Experts of a small language model: vocabulary 4096.
Below are experts of layer 2 (counted from 0) of a mixture-of-experts language model. Rows are named router (the router's row for the expert) and show model dimensions 256-319. Each number is 128 + 24 x the weight over its row's rms, rounded and kept within 0 to 255.
Before each expert's rows: "mostly gets" lists some tokens that are sent to it at least half of the time. This comes from a sample of Wikipedia text that the model never trained on.

# expert 5
mostly gets: " single", " track", " entire", " politician", " song", " miss"
router [128 128 161  88 155  75 113 154 119  97 118 117 154 102 170 109 144 111 112 128 124 132 108 112 163 137 132 151 129 121 134 113 120 144 115  95 127 110 125 111 177 168 139 113 117 122 129 136  99 151 136 120 142 147 108  85 142 169  91 170 151 100 125 123]

# expert 13
mostly gets: " England", " Main", " Australia", " States", " Israel", " Philipp"
router [105 107 140 111 152  81  99 143 124 123 107 140 157 105 151  90 124  95 109 107 114 138 104 136 164 142 104 143 142 115 151 123 113 105  94  89 117 113  84 103 173 164 125 121  84 144  98 118  97 130 138 122 113 132 123 111 129 161  94 162 150  97 107 134]

# expert 9
mostly gets: " cons", " (age", " exp", " rest", " (aged", " pres"
router [119 103 161 112 160  70 124 165 123 108 117 138 154 107 180 106 121  79  89 120 110 126 127 123 163 132 111 149 143 113 166 111 118 116 126  92 123 134 109 109 163 163 122 115 104 117 111 121 109 136 131 104 115 147 132 118 155 170  95 193 140  95 111 133]

# expert 8
mostly gets: " p", " Votes", " guitar", "|---|---|---|---", " individual", " far"
router [115  92 160 108 133  84 103 146 119  86 117 125 160  81 145 106 137 108 110 133 145 136 125 122 160 137 121 138 131 136 148 126 109 129 135 105 122 117 130 112 176 173 137 106 112 137 105 113  93 154 126 105 150 140 100  81 161 162  76 162 134  81 123 148]

# expert 1
mostly gets: " Tur", " G", "ky", " 0;", " Cup", "merican"
router [105 112 155 120 146  81  98 143 118 114 113 141 163 106 167 115 115  98 112 130 125 139 124 130 175 127  98 137 153 129 179 129 103 120 107  98 120 116  97 133 188 157 130  90  92 140 109 122 108 135 144 123 128 125 120  80 149 167  94 175 125  95 108 136]

# expert 4
mostly gets: " mot", " million", " v", " sq", " in)", " \"M"
router [120  88 143 111 150  72  98 141 111 115 108 129 168 116 172 123 133  90 107 119 126 125 113 115 145 139 111 131 144 126 162  90 106 145 118  91 125 102 131 119 169 188 146 103 120 136 102 147 107 133 139 123 124 143  98  91 145 172  84 181 150 109 111 129]

# expert 12
mostly gets: " centur", "er:", " General", "ation:", " Cent", " im"
router [110  97 141 130 143  80 104 136 124 114 112 144 162  96 148 121 123 111 116 118 135 152 131 132 146 131 111 142 154 134 163 109 118 127 128  82 120 117 101 109 162 152 111 108  93 142 100 120 103 133 154 113 122 141  95 102 142 171 109 156 132  98 105 143]

# expert 15
mostly gets: " Born:", " MF", " return", " contin", " Mount", " went"
router [117 131 164 112 148  94 110 164 116 118 116 146 167 101 180 111 128  71  82 129 115 144 111 118 166 132 101 139 139 128 172 124 119 118 105  79 122 128  97 112 157 177 135 120 101 145 131 138 123 131 156  98 111 140 124  99 144 171  96 193 156  86 101 132]

# expert 7
mostly gets: " the", " that", " his", " this", "The", " who"
router [108 110 164  99 153  69 105 146 123 110 102 130 166 111 178 111 125  86  95 129 127 136 120 123 168 131 122 150 140 141 158 105 118 129 110  95 117 121 110 119 171 175 127 119 112 141 119 124 107 134 126 108 120 136 124 100 147 166 107 146 148  83 112 131]

# expert 2
mostly gets: " \"B", " Church", " Coordinates:", " Char", " century", " cult"
router [119 127 149 109 164  65 111 149 115 116 100 135 170 127 152  94 112 101  90 139 122 139 123 117 152 132 107 167 137 137 165 131 121 125 123  93 124 117  86 104 160 187 125 123 100 150 113 138 120 147 144 108 119 151 117  72 132 151  99 189 144  93 117 141]

# expert 14
mostly gets: " more", " world", " larg", " wife", " John", " wid"
router [106 118 136 111 152  75 110 148 118 114 111 134 167 114 185 107 128  68  91 122 123 134 112 108 169 142  99 153 141 130 150  97 109 125 101  94 123 110 100 113 185 150 121 110 102 137 117 147  83 141 148 116 111 152 113  97 155 161  98 169 132  86 107 146]

# expert 0
mostly gets: " Jun", " attack", " En", "vironment", " services", " campaign"
router [100  97 167 116 141  88 106 191 114 122 126 143 144  80 163  93 150  94 109 131 129 128 133 125 166 140 100 148 142 127 158 119  96 140 121  96 124 110 113  97 157 149 130 110 111 128 121 120 105 133 135 116 117 139 119 110 151 173  97 180 123  96 108 142]

# expert 10
mostly gets: "°W", " every", "°E", " medal", " ±", " med"
router [129 119 172 120 150  78 104 178 111 101 129 121 148  99 168 114 137  97 103 133 155 120 104 123 171 137 125 157 125 130 139 124 118 130 108  95 120 128  88 120 166 163 127 113 129 131 116 129 105 133 130 108 120 131 123 111 151 167 110 181 156  67 121 136]

# expert 11
mostly gets: " album", "-", "|---|---|", " Location:", " Notes", " ext"
router [ 98 119 153 107 152  76 107 168 116  99 125 132 178 107 185 106 123  86  90 138 131 126 120 133 146 148 107 144 142 113 155 110 112 139 110  87 108 116 107 112 160 157 109 109 100 133 120 131 105 128 131 118 125 135 123  95 160 180 124 173 150  78 102 150]

# expert 6
mostly gets: "–201", "==E", "–19", "–9", " Soc", " although"
router [115 120 166 108 140  51  88 139 121 126 106 137 174 122 184 104 114  92  84 121 118 128 106 119 166 114 109 161 147 125 168  96 106 141 112  95 124 130  93 122 169 181 136 113 100 142 117 135 108 142 144 114 117 132 125  97 127 167 101 173 144  91 111 121]

# expert 3
mostly gets: " Joe", " Frank", " access", " Daniel", " proble", " Jean"
router [117 113 156 130 141  86 116 145 120 116 116 140 151  94 141 108 115 117  86 123 110 132 114 113 174 131 114 128 146 121 168 117 116 119 100  94 108 134  84 108 164 174 121 107 100 145 115 123  93 126 137  92 121 153 118  97 133 169 107 206 138  95 111 127]